Below are experts of layer 9 (counted from 0) of a mixture-of-experts language model. Rows are named router (the router's row for the expert), gate (a neuron's input weights, with its number), up (a neuron's input weights, with its number) and show model dimensions 0-159. Each number is 500 + 50 x the weight over its row's rms, rounded and kept within 0 to 999. Numbers have three digits each.
After each expert's rows: "comes after" lists some tokens at least twice as common just before its tokens as in all text. This comes from a sample of Wikipedia text that the model never trained on. Tokens count by the router's weight.

# expert 17
router:423501500463425513485577538404447514531490475463474511581473512434490424489455433501486494488498347410554503515554457495555485517476567471549547470452508520489486580486534524519554521448543504471518543524453470547425510406535586547511451410552473500497494476449513471628549497603560448520540460485571485510482433490663575503593402458486435509434594555564441469507530529543542566573536478550501509583525341465486520440531468623467558456536530501504515482575475489562519516528544526
gate0:507424470482479485539627466499474517567481499492510549645447483509508456534538474542501498551403499480487391487491378425509511465563536583558394459559525405470411566647505466529508446475541473463432487531503469532454508511435505564498456431531507431593541538541527536530447432489485557462533439494508531498503538520517449516504562396477501471462529560556523470488435548500472455547648524467494458383521516504509418403561498528443497499504422505484581465486467454499458437557502530
up0:501518537610550440588401521553553474524551585544528492536454630541519471458509517581579464329461498432590510510533538512503469570506487448478502507542393470401495530498451460505456433447538463584506548499427511462557502541447521531492484550608497454482539502576505446536492528446544537497495516490560460566532489549447478490484489453446474403429472399471496460495530464526422524523519540570496548405450402455511452535503539418581475524582488534551507512585445500499572393523561470
gate1:528478539478502531525469537469492487518404487505388504452518490474502402516486426577521506488474475430507460538555445451440496530516644558475456537496503489509461479452459498501533505391466512478537517515508499489652522496533623456421474382573488412571574478497534547679509466451451448517516460479478489519506481530491489496513514554524477581465464510509430497523422474583400404469473474558593485483469378465479512501520561508604621544538437470454565484524468571477491477489486511
up1:465495475494490555617547465499383484485517565483548419426495475559589476553520478520389502584598562487552556594448580523453510527451506491486512579562469524556557458493530455559470513426506500500525415485506432397555470533446519546548495441480543527486378453542531494443505526456411438496510468468482492461501423473497455477552485467509576501439492459515437551518506489542475528454436503481623551512487558479531499507471608501497555540560531470571453478514449559502482473534617638
gate2:513472475488507609512523470591459505536477509438515531519493435529523512579447507574491508481511509516562509519527541478399495475549536421428389558474570484473573560456471511493497432481560602443571439448517515484508470436466512463488391478543419552494470539542492549541497449483474530425597395526505521468550504570643419597418588410415425560478462583437493572487508482496546456536470451516571492395448522552482446508505504473456466543479454524431565493574515400485539508463527532
up2:563492497510524446535532477516457534555406475491561537471546560568547466419433463465470519505528598513511475551547538504540544484512503501502489483472561479448536608435493399520536500496581566534586492447439442500434393435465641490542452501464533450494464508502416550433486499533500522498457502551426553483484563460568499618420491427463466551469493526486543540460588500536541431495525506485478471476525550538470555416518480454453382544464555572502508425544601520464518507542599488
gate3:481600568435562437490432425533549487553559477490565518526503482423566534477551555524518465380507605508523454457480452599460533437420445510530506476553550535569510484586491517412497504469450503494492588482390464542506508513485522504484425432450414528538550580530666477494386426524494550550486503464534491534584449458555408517527411460525529447463514520564593442502483481437459448546479584601488472449510544496471498465484480478441593502501537461486406582512474451493488527494505464
up3:488518465506504498450635481512413549487438515506507498392511581487466492630571441482485480499459519387472481467448639468441488545541551573489496462500379556477449438528592578527434504463507529435525451474512494474471438560468590433481477544497543425468418554493350572463560554537472464629481440421442468453454480540537467507494549529558417523480456463537462599421432503588430468518522416513524437638515562433474519551490511525429449479460555486466512519510461513476586457500532483
gate4:537508522506456504508368513582504555412598522485512541555461432537573520515552526420505373522537505598534504479482474532564478540617479495616448467553540496551505528549477504444478547428528544506477489442488448466377452401430490497498536566527436585442510589425528532489576522493538539457620465542558514577527516486556478491465431561483588476453521488517446505580444484535601543536488527510445451419445509459421440372475518483458478426442495375489443523537620459500478535524481535
up4:476555430515519375515581413586553520510608496526481485498565473464525476570525506498475473607395453451438526557474539432554482512452459539471497500521453541497499435404513440506478573537459507473532386517512565523535548456456572479588456524425554429461492485557465512475460436422527498563426473515554599379490599601541592472554550474462502507530560400510440602357525523443543504473525525409470526577553481513500501639554466521484472505519493479532584474420498472521548455452526516
gate5:503506515513487375518493583566579522510537527448492431494488437488529478534436432418452482509536430393551437542462433544500499553531580561480525492492492477610548423443533456463562573490522518524444484458424613580553538511468507489493558529476427467481565401510505494502578517530531529508601432557511431494588446447501638474577491528411471479627407494450463529457489557436520536511434503499552511518512437491469520513482481430537441489563474468465446448550558470555498504539462460
up5:546366484505333413553476457522546548461476529509529488488400465485414526536545637441569511506433485544485464491510514418497579540466576499558477605456477496457481443494391601467458526452539483524525479469598486622533495548511606488531563468477538456475461487447436426494411535576502610414459474523575441563559509493417506515549413514548519439466420410600460457503513530453436472585505485447537508512468473459446452567489538477433537546556536529458485546551519491507567540519607542
comes after: "\n", "==", "-", "===", " (", " \""

# expert 29
router:501542499445525482452522551544473491391514517414479463574510553516434549475456504445518425458389567400539490532471517419599499502455614525480541486484466436509428525487511562463456535578555546587488427499436531500513519507501536514468511526502479557499525482560475469514478528565594462442510533557449510556472412427582646447518535525640408487479546454412469438503543527481546556555510576598466510520527449491503574536446502521549542463568471507499465426542421465539496539428425567
gate0:500428452425538448426537487444448513437480427579511512466530440448453495497486507464503512511466480517516540505595488492401535542484584506528394545543535506403501421475550432474461383548520467495379507551518441556527587481530566530461480493482546505514575487568448567572437579458491567578507467433426539583582460540469497508519516450482542447577549454438394500512478554447527496501522398505565464526492586499497484547447570454489533487529458519544472498492456571544591536399457550
up0:443486534470521521520463455481516498488471488530587575499446487505405482536480450468552504457473517454508443500453464488528501490563424480543357523475434570451531430534433509535566509501557507509509417533448532512564526518557384542476467452517493455591554484531575507509574585474556496559475445482501521482570559516589562550498523546446442525425530475510459588586509518504579496470532536495546556392602449482578490473479458614547458522494478527425513542491558499448469513497535466
gate1:549433560506456472512499480523577539483522570561492532450601449478521454457517571542539550515535444528486491510470505479496490530496463476563541483475463470481505495614529491422433553403412485441470512564461453540515562532467517495536510470549419454553500488474511570547483527462442629468579410524484514575478504463559500453536518538565491556609447439488573511545533530464507410470532513504575443477375452474466505545482492458499492496601424581495463613503465498581442426487537458
up1:427472489497509475507455435524445488597429465471553533557521480504518377569564529573552446511579549459506463412438542432467531478369613469435573508529434534525479454514541605511369509482481540507462524487415584462526468511489354515577520558551519400435464562575535510533447433529465509537522426508467514484548490484458420546456500551528557541494534559542437466576489503576486579474459534456506474481450529537490475491546476560432401502515536554538481427471502522489492475515482492
gate2:564549562484488509559435537591498466506537436466427448520555536546494587488517422548464465609391524545586474557487531556465432491489490502484433552420526564545479466499539538505478472546509465526434446443455462549523400543486489545486454506652462492579477510490582503468510533542462527544494513532456507517439410504537516564619508429490516546497498452453532531415494532543466543466460507544537466386389516486570535463485420532538557500450517476532450490451485497477471542578556507
up2:491546471416501459567532448492483504515486506536579479498491540407440571443563545458445499550469522439444522548433471510568426569482431548485392546545466526412445513599573518480566439578439513491538449544452469534517510412473627504495570546433368463433607474532524553516568523519504571504515478521514599548491439525460439460529471489485537483567591494524479542447491486407504507489540497486507495530398488510543466554395386530480504518459526482530581346491494538440521526520455465
gate3:566528577506588522528593407441502473504578577510560483419512532451473515438499538477533468464521570591517480452485420545498396498422542486534591541599471551528561412635538514543520530518464497492427499547474519549533499503537470527538555520472498494515479576522535448447408432530583516453542595424561498504576492504521445539497514508548505487456494549557479508512456386595477523388498539518474452546535463523480450593416468491507539484481573472420357489544473491471504488516510562
up3:567464516493514476442519612592536483521475469565463522427549605518474485594473544487362517475425512567393506477511533487489517506498511493493492528476482530481393456470566391412514497493565578496576507510482479502528494531487588523478462565408424409444554482434429505498395497489562375460438504569529555441505485578481548438523409555487486587581486468425598429564412616611541476508636585503510497555454497468501442504519461464531492466475492486586539484503540474482521489535457474
gate4:573537501416440577405512536455445563468475461485510519474453492445505473528430471458450546487582498544454532394549541584500566501521500504526456480507434468559486546536611571623476507498496489494473466557481524575512501594432492424468391432428507436539484549503475463404495528547532475454505574506518527500518498441474497540527476511465546538538512424458467504604526549411525571478556452554480406478464528495626620524536501528556533449403464543436548506561516481480404433452496500
up4:519474487611527481468452534509487440494490411491556456469488566493567514533549514470455547596425424498519459405540539398465544504557438562581558494421523443569479456529557516462498497568536542480489504472456521396490494521491593504421461478404556439533490620492453557450562531462484591485545450589463551492420498473522490539496507541525517456488458447502437457522523553451500578519513485430565378430556500555428583514472495458508502451411356507510526518507444523556490503542470551
gate5:525437576530571538470582546557527520629498466570549483526515572551539385511487536502464499573570455501550524525489524531458519503414472493464526535505460473500589426545376628520495470544504541401459560482486582534378447497460462472455382461503524466444415515529471567508545553490437513561494566499464491511574558513399480481442565487481533529518485535492539465497396541509410500470482481548532544450535438486551458555563627481523465506535463499478538496496415411524396485501540479
up5:505510509507483412613535510528506483527396446490456549498509532552514528537511466499419441442403508536415472546583490491496505511519484501530481562525470452461537642548572477525473562527549449528461483455462526527564524455500563548512508569493509513491470502482476414541584543591513541443471525529530541505479489503544452554395484492442400518464525511460525554589480384533524460557420528444522482522444419554495526450476389411556499471388512473510445518571592508453528513512421462
comes after: " the", " of", "-", " and", ":", " in"

# expert 18
router:455548471504421529449415591543518541483477494484488467532491499516523531471550504479460515509520488558492473436479524494539490501540414534506578382495430509572532559487540493447451409511444520528415595526542422563395448584439519577551498483488539479491489385494509498483549555454488481636498625475529399549453551469466508533536464542415491450543488506433486528447498538472357486472536540536560443582441461556426442552549520511448496518426610513459524550544510500495512455533488477
gate0:453516488510453433455559492636579479466480427472543559418515443535431423510473470490484510552489491507495529510550473493475488496539482477515403436539572525517565504474477547457461499526537497526416497562489439532481531490542488479474445407417483600570373495374511461607430458486508558472539524523534464410492485502537597560424582618495462470460515545549543543562507503450464496500418429516547528669479436526550494481479547563534443509426562521498453525503512472515537576552524515
up0:465450506455506519501467565471478459471461525509462456519480533493434393557435532486422556468553574516471457428435561499549445432505572563479572506532533496496532471522506526475525460452544394471485572539497505494455520454498442482537480525526553487534511627520464488461403560527493522505485481565431469427389364495630590566560473533521542515516504464566505556561521532448472608523516397530486467498458487527503463574476490508547420520521441525533458573388557470544564479456594452
gate1:556461510557521462573509488504538437526461467472501544550439492499488584462465504535491462544459605490501577433534469438469474611523518441464427511554414453470416463563475490469460520465467475539510443487584490515520578458467526447537490494501508491478515532492465484483486491571524507638517521437565496471507567519491466488522439413473511443597526537428409415434470425495514492524560514602445491533521651402558452563458508474511472483570515408570488465477390483449499373507489447
up1:502551510503503545515523435453488480510565454527582492519544460538486512471528500522461535466526477535455459504497427545472569448438462551497549528544529489486503560461527524532515496508463499576511480643504493570424454555522528605440424536534450544503421507474474496624441529396434495507519599476383625440481431582558562517527580604558501505430439454456468494469472511467537537493503473424447517428450390598435489457554500427538610512479492507358554501599500611491496509476489533
gate2:532562574502437394542475463453502439472543452428527494556533582533612471487578476568532449514503494492556449348482534537488585546460485509366498481493546560527549533506442448508504449409520448537549521492532426470440504489518554494490533546575486512567544436478594415526448491513511320488518565420525480562451462490489445536530564503479520529492467502416556499498493451529541491521551511526455500472527453469575521496459427430428569482415489466633567489537566428538601564463467559
up2:535554465458576444437437567486701563491429452434544568491552381448506530514454499510465507568544505481460534517480467483476453492528448548542528449429464565471414578470625509520583569626488482464405460431483482482566511508553447526456476516451466443425467495472383554450487524518507591463652422567496514439467714566388480506509497455613496520459507596601481440488531503545618470487423545445496486481555536485408464434560491441472565499410469534484524520491463514471454513483509426
gate3:455513498495526304547569492524615551515519483446427435486520486497551584555473466532499463511408523419504487478460528452505494411460505460471510418473457511507568574546530528477463538504533569510452569597497509465404486490503521489384520505509444469495518533617540434461542509461543541542545483620457473502522558511491455440512483603520478531510479500498444533491533489454483551493574508544419496434492472539495510554416483495537458562545470537587486431623615463544494477594475453
up3:488537516546559542529596528503401565588547502376439632493570509487482530482509515536530492565411501439514557474509533406495499473456480559512527531466463474526491501527491531463505530508535481491536519573571544473448468436561595467485460519497527457523443500547488508470447578495502474473372549578488527562400649460445465486462457514592502433486397381587537441569543473443532543517444519532445482563435628591490493524437475401529481518525514546516557597493611477454557447479592447
gate4:493414472514457560496528330446462443535514496424521454501552509545514499521480554483575527554558580451527566472583517495485546508429483500518395560597416551488451472580511474473435479450539570425431546459606581533477564511553511558462460509516474445508512524446592492601481468471472506518463509514513548498536492466429449498448547519435470636562593573548503530491529574449497466552440521427506504510538375537465521432488479590465559453442544488666495474472452514461542459508525543
up4:514434455556545480499504424457559476572499504517468454503496509505536477486498554594515518476496620506525566490512554471490437469512520477547399547518440465542465431537536455480443475497565492452576583466565553502597484516545491540468471402519541463544526462432552553505463445510420492454454439530527478502607594525418526495477468480520500468631548538533514496503532516467533465450531512579506480404482422512413536434485570483464406447536490438509518512513572520588500551585569490
gate5:451526512587468510566549555638492457427493515465539429502488495568544477488478551451473482497504513557483429540514576455515489461467467493478533535484618612464461533417460555305466572462450574520475491551473485471506512447507416511518513543496488480540527473472602463472525465504558548553436530567403542569454378529528600474471505587565530481551457485525486538428529491491532478522433483509511500576513549498548505450461470494446525364530477585469531512510551575457555532483469490
up5:508478386395547509448507522367583532487570448498536510513484541460450554516527470541482485558453497478512490459512446537502440480462575496460454422432427510557455507640554583587536421469517476503402442505498470522475557502538547518481543496534461446500511538500506539425489469418511449484565437480517534526550546498430443490515526580500517474420471477491514448416479556482535436474549501529481505424498474518527533488447493528512448540529443493477463479500493557541523490514586545
comes after: "0", "6", "7", "4", "3", "5"

# expert 6
router:464590562529460505496467448576447505458471524494437419453529420511489505492466451467392558541564519532552495592510493444427432412587443538500524466563513513499548573505597433463489459436506428431484535454532530496539482507499544557490458566470523468525423468531565565482516516529492571456581457488494514482510515594480369497397424535493443515508503416567493473555461503480508457465480459414521463584439461516543467582515418465412562568486546490469511527446602557553569450375455549
gate0:503553512510442549489528538480519481532482558515498421473493484484419518483531498464487553551479534577459470449461533522491486459443590509466420515416540468503421439521569436410573509500488453518461455382526444394553549478452467443492488567503525454480466558499604495530493491445481509493585528503484522507486461565479418474490502486453469617444499500575473526486492502408541479527506565513433543558465559575515495445444432575502408485469476506590467576467509558528541522498378449
up0:515482563534454451465505484474418558555463541434482480475478446472484492437513493522428541514568456486509438522557421539519468548363462506527432479468514406428512475456529445587517605428559449493526523418481467421510487544496547535601481572459480424426477519479492532443501565466527519520476503492519560517475586521459402506562497473545401555438535487508497559487485534414512488588518502473435507591414455615557394527545462448539435529489439550554474503590510474485429527509452434
gate1:494436541460519433527500472446392480516449534631589462431484543517618436485531507422501494517526441480478512535508483509509467507509589477515555501561591433502498484559458499438430451448533485553559512455491594563486440479551417484481443420519434569519479519459506528521529481539489467443457492479468597506464523380528468570474515510531496517533489483486555506527545508452512530498534516544527466516485480417471516442545481563471503534494492545508500455488400547470540539511505525
up1:523514560488588477524539523476563421518466457550507484532469529453483433479443515490497553611503546457489516511538454471524575532529509503506402556464548609506486451594457522519599498470530480492336433506519600467579461501571558503367472490503502523503505533504637511530440490537419436448566517433469443406487508464556424543542520629494509447538540575420417501488500502522529512514483529506498504445587474543532456503537541535530454551534368559513532521448576445499547448467526505
gate2:522450511501609478505448371466404493509538449485524516558505468507484504509472481498526493530478588478455543427477443533493506542482448510501439425589598542479337526547521528422492603527452586546425420442458522499580456552517329548464514577516521485510460451496441544486483564490617515552491528468519439549473560419597638457514560602568555502484525484516387523487489512398469464516501491533570467469483493518473450569554492485516531498498426480514509502473482467445499507563328440
up2:450485545564462525427437464473638446511461447557500554496548592494560440518517443441383560512578502527562491598498510496407544489476523484534460549503415516532514504463426455596404502535539489447538487487468490442559510461486561465487456434512529510456522621572454443533598413510481521435461543553486528492610491529473437527521430424505436503487490502449541518535529497530521535459501449583435514453469387522466490506493496499547505578490548490521530539556413466512480532373549572
gate3:510449453480568527523540518452570574500467414397442477419497524520540509595484475474512505435440447466506587500449485434484477499466500420510561487367518521496575495469488507488555499470565475541567481504498475534638552451516584430458482448558481537441449508555453550535498556502573542535535470437515488542539460458470440444497552400486483472409481551491576442490481466448445540490523521535452534520454502566504487564391490461449506491491437442415528462520496487474436518509394500
up3:532466508496534469514551449448504438514496443510538479436558502503495422455516516560498418457539523480433524453382501489532474589444555494502528422476596489547478475496500522395670525559495453558495528537480490442476538507512480472493441466510496538542513489534490504529430486519582433437479416462439433429518511503474424543551435520490530502515492508665602567578492506581512537516534448497546495553517491564490414622611488390537522580453450468549512457540520550509402524472507533
gate4:511514501522409588504524458426465471416522493655426485562473495560505493487533590479472503580561575615558512531443465459493572466518532513512561567482462506649490536542454489386491412420580408562502544420446472538584480557505484451542499472490570543537479435519432512551505534444462507462425483515541510502518509491428516511595514578536479434599558524402445417487495493481514520473500535504462522418474450507474543461489482574498566513558369538560468543475443519588486476437527467
up4:480468537497462393510561531470428492457499435390510557536528406482583520464494443508515497577600565411511579466450479530494442522536451510521503445477549545502468550495522565578466602478570516521441496445498482495512504525477461595494436595495559506540532481421401525567520465525531538473391585475508408426562676482493425471543532366554470433512578540427490473458521476478492457448439517491412471378483403525480497591564505498515538572519447437571449574506434473494527486461455441
gate5:512491433492444510540501587406449430492538560546486505592440444515437536498551550547475485516579611525509428569495460451499541558503479523503459400427465534439446441471391480490410522557466467474513569544486514466400469524508576447441499451558501509515493550528602486468513607437477556560477414511480533543605436480494491531413509520434489422512514566538426541485505406538511510607582473555462565503528537490501449472429508470533524381497479636563529534517561552475497549509407417
up5:519501503489442537511440579471459482463534505632536504608462468460572505553581503519579604436455442527532490560540504452494513552500416497563399527470469529417532454519461475492488433462511490572538526412440411470335430485531591510489529483522574542457511509534464498428406542430499552502518443499534539476425449523428442424466532462432503496590497453454380476519460490510481538608611430545617464519468567491570466538481471453464531473468402479464484507470539493513545536594619398
comes after: " ", "1", "2", "9", "0", "8"

# expert 33
router:428545515508570445541520474453554498493411515608494425438547436481451465485463489575429546530513494533515471496442469462476462478572494610511472416561523526453492550484508433479559428447545482443434485472583526595470534511447560568505507502499492486569497509513561487523505433551485493504556465538465485504443542550499459492452484531513534457578513458562574524557537554564378448445547478527528470586471425444547499585542465543420531652454541551515553461515567472512596413453578531
gate0:552580467492502531540447503428378480573521490500409510485506547585519506529437534448514405457434614467464431513508481519511571608485423500510467516496472482455430492467489524483572536522497538443575547535474501492509546512431469508517421547492482506536459525476515472486579464515546481530492557485521490446506524508566550541618517420527521624581492369455505428431462480543545516463504497484636429482568509531401458475460531541471428463472639574590455522520492520508450471548581498
up0:502465497527404532497581456600570498501574489562543521452476495528451444552501460520447515511514508482519490475427528576441548441482537535489450495497485465609460446468540467510406518495473492482501490543529578507480515565460522527531620464510535522453588513503515459448416469449492567535515403500402382477519545502474594509410442602442489538525516618550397605511571525592471495410524491491459525420504443447596512500559462489568472556496472465416463511518545496509528489456533564
gate1:467509445508452425541501651428500563465539551408506460542555522462499522534459480480486496518605607508511484491479461423441594452528517521482488410398609504541548494622482428479565515482495340454516545534489393453478482444479564493445548511481492443525501513403463469487402506447448531529373535529506556453419540493470394501373557514476500456493511510524605607528438459432522523444583488558516457467518580573515503583511501519527477458451521560430487539497627442602429580465427540
up1:497565523499568475492419523587464487453482509498582500429508508473463503478549532456508475633597520492513533510478496558467406507488350464485551565518479477448435535382536540489416442485579555486529514622478565487500469502486433473542544578476585537505391563538464551541463558546419515467585396387636470616539590457501483462487432521447459543457481488430502475470548524478507497511435532486497536459442505515434419498464559471448418463534565487508521605525513592465463481503503466
gate2:518529501459473552588573501639542494533496489604508521447408534595561473466508545473493512559506523486526595440375511460500511457517548432467546516504486504591564574438514446407479491526518431482472553452450423455509503536455530479477425526431540491564610457487617487503485478533493523455566535548495568523520338532519566552524565586538517457452494579547472467424508504480458462491452532478485492428552520424540465451466504569504477494495477505521541535464523422521495583491588458
up2:519535523473538512487506490545405409521467593588422516420487478442529669549421475425554495582576437496509516448494502483512540443511498457527680483539382573580439444403509514500434447525505467486471443589574627447478519512435414491502498597504488481473544441501526564461589544581570471552519548448577442496504321548452465615506557523562456476481547581542428472492499450444468520533469532610547540542510442478516486565492491474524501423495605571469486513573512525488458476485516540
gate3:505481468453536491549550389495444561524530521528533564432501580455565497529533577509523420565524480495537541534576459482534526504491636442520598486473462510489525424475504493511442507509516522534492387539456537482509566506564615548410384561459527548424502606526495513479450566555549502364534485437491511474543447385546439591560578483459500521517495528417540507515470491446540578485558539599513507501557502480544508470491472471505574547516395470506390506536450571520468489487520494
up3:550521469434541565567432393527324590560513506456493539446505557437523551538563585567491530582432498473537520494581428411568506426459553484536563481487375565463418530540517504575494534435485487519507495630542575577535565580540573477491476584500531540431465525512501524444494550573475469432359534545549543472516485466615461561514523577519449544514462498449501387500492500441517486504531454567490504521512509484491493479533480464514577496502464571464454491534473577520568481531480495
gate4:484543436491401432554500534482538513428576441504571404531524557477572431425467590492521456482553467470553510421559493494518474545490424456530429463571604512459573530550497493432492443468436548473566448458444423576530497466542506472526543419562484440483502527572548421474462492414571501483542506419480516574529417555522463416511541436453501556449481472489472587410499472480476440482484453494454539425468487476530495400513444523506478573472470442519414494518476485495519552510502554
up4:508532495484451581416469500482512495537612400345559535499522508372474537476464522540497498535547553537527477449516496497568432476520486526535464491457558473494404408531494552474466517538495534491530414519527601497474518513539525435558550496546574472537493499503480459473599502475427516493544515439482504571589561617430469419418553580474494427485541498516597417484535518526552489566455498486524517442476417511439479412522458558503529509524495477549466485510513482502496508583510516
gate5:559473497514521479512564476508416442509504541583542541383503419546531506533490509509564468521484499494452447526516550473544468463506520489419557371549449451473443472538449499513458567518476497541461530350587598500463475536457387513408560505495495428503534500506533483523457462517507464498593601479539460452587479435376360487564523526587493437534506603481586474544450549403469505559485560572446506552451514497492479407529502557537484564529544425501584467437546493417460459578592487
up5:497568543494458499541515582406492506525502533587537413519521498480464438506497458455489415552546507520535542474449471518504479526501483489480495527397486500455554518518481507475534474488558494494475492642456444536455470579503532451581497427444395459430518515499453496561539600499488557440528549500515560533485376497461569569473528599403512553483415505492413467515527526534497436457474454460508510446544468544488460474504596596517486438378610577478524496548436546552479468499564525
comes after: " ", "1", "0", "9", "–", "2"

# expert 19
router:513542460420517522474542452606632493493557518491500457489515512550551462552488536465487475467498496518501538481472536488491410330435592481506483552511519428538508439463507550397514595488563531539461494412466476489505509521447421413469376498547567576543492531526569548422466519562566482751485453431415462427562497428503519430565508422569506433543527521508483512575499541519488535487540478401567477433497466419548509470470464465520487471612534565515434467488545472572423546581523508
gate0:502558511562558396492511506570568447403463570554506438367445456572587480460527544541588455481620563546502470508494476513487481414556561540537604470491673491549533459563453414463445552471487488493478537547512432439465393573558418495445499565524549470412577441482441484389532484519470540654513518456443516515575568437518503517500554474561480492583548501437513550439465457539462484543558485500522477512490583450526478541435496451531516481557449455426498528464566479501448531497434530
up0:478564451497478426467514399528531450493445534567518488448502437522551496458399450475498508568626557582509411505473488567471524412532588559561499466603611484486586481570506408464490534497533460490456523559478413508456437580482547474462491546495427514462525424527446461411442560508439543724449542495468487513603455486573446504513553444540528545571533479398499501472449452533474445505514411463563535462491480421592537438537574530485502519607549568490491499458538490524488519416532594
gate1:564429517413567524470562536576551513455504486366489552499463444521536452468529468490473540485549583565415518412447543606521488503529415482471543457505464505510523601470562488507632511517578487498408434504437466466589510593487490458429475451490540547479427546480443540497488463441458575501511527482583452467501420518454547482534493564496520463466513516601572676470475496608468514513583475526542404523491455461548590544440517478516531503546467460518451491578456503534388409563533516
up1:427479545431453454516563488510466419463524474559475428486579490567572591602537481573466459470405568572392493520467553567542568493501497499500481442511478516475507490541494512539467487469505495622471571453471538542546480510469509545534499456486463622454552519570585424433498356511527524502463504489470424414561456516501542537511457489494456475568424457482482461490500608513422510509492576418469430483544481486444628479445584526490514497470477486501442396429518485494427501452448492
gate2:546452414510579485505657540533577478447437526504493489454443499456519383491551596532467544620569558526548504456495492423491527477446509577590510552533488437525473477508532444480460487573547465514512456570531603516464492515455540509508417453433451506510557545503475590480581544542534542500516471520520529434450535476502513542462378509507521529454502438512487471527460473535460486517567555539439507533471451472509435421482478557514576430458590507601537479555577490511387515451395548
up2:524509564534471429517398419569471439605514453513532532572536445514493525436445451458476493332445436535587483524540508565535491481538475382479499511518417542515542573526450540453538458430456475400448537432510364534569450509549431514488529521563527515535436498513522502499407402477516403495577549512530519537479408539509493493542512547551475456488534552473539468395521496445502531462415485422489487552529530491472629533477461466499487495533381515495540498421433521595581545527547484
gate3:513460498583555430616513502616490568489475477359534564534475501517490549440423444478498486501514501483624499457501402532538508551563550417502486504522510544474536555515515505482582521547490491501528408508520446464466518469498489459513577424532486539545525546443483588473525512348454554514481499539517499458436484527467531526592615445492491443521568500518463522583532578509466608475523424447581533517451456510501460421493486477520429487528484524496457425514511565430459523463504535
up3:441463452544454650387512553519529527552494475485572372528551387488562535563498565560525486471429465449532471475500522453494499614462542498522499577442477486500412533539473468531471484553422527550447497541554534588574500420556515488452512500459444565485488427414470454614437432587495464529482485483486541541507552511532474527405520487565481477551470499427454523414571470569576479531506457559460458564495603591482517560558479497491449503429482472542563537442519543471538512480513467
gate4:471482506444560502432598488590461527438529456430446498576532469511519476434498533561485527531504543549514509500513516524550447564504345453486464586484450535482453470522483531491481493473446496515498405353575472601517517481497543550483370529528575417502438474452497473411492471478505485437549513574562582437429445546539480481421508461544454508574541597511502384442552561556496469395471430565458585428571522500525573505434537524472528509480485470600494479504442521495531554453462535
up4:567611486544495509489470512487534584587427548511504479466453465535483590542476405463522502542625552577530512483443465487557434493486571506475508355408480422481500502504516454482467551508479533438478594683414472515457416487440443561492501442450474516449425526517502479516534496528522506447550468485442487497538550553432474544465489498462422510469498546566575480584400532537428498460528486454508408494551433495471440554545505450514446487580506572423479537488545592456564476607536506
gate5:437467423485507402462523598560596544491448437487509443506545468401514481420518465497528497528446553490434453442492539564582543505570526449496451528514506553483531455480482500453528544447518482577605532410466417470506583520519529474481483501498520522506513479499566535503508466519537514581491518530513448381465547434511480536446507468578521530546540541560479495570510484572550439381416595512545478492462514455558503481451493555522539477503487426536471494392554531461556531384511462
up5:468534397575475350467530509527479467589526414508534461540450503490555474477563544555544555445568518441447543523552495514446510547545466514495473528421525538532497404464472436417566551517572501605461452451400483494600544450468591593427531556454574553504498437516476559461452435498526482597496418469506519487530581414582483545518472472583496483568424515496502537506508551515525471545506506402494515550538424520404470586535485557554499494525366491565514530517491408460556553410486609
comes after: " |", ",", "-", ":", "|", " by"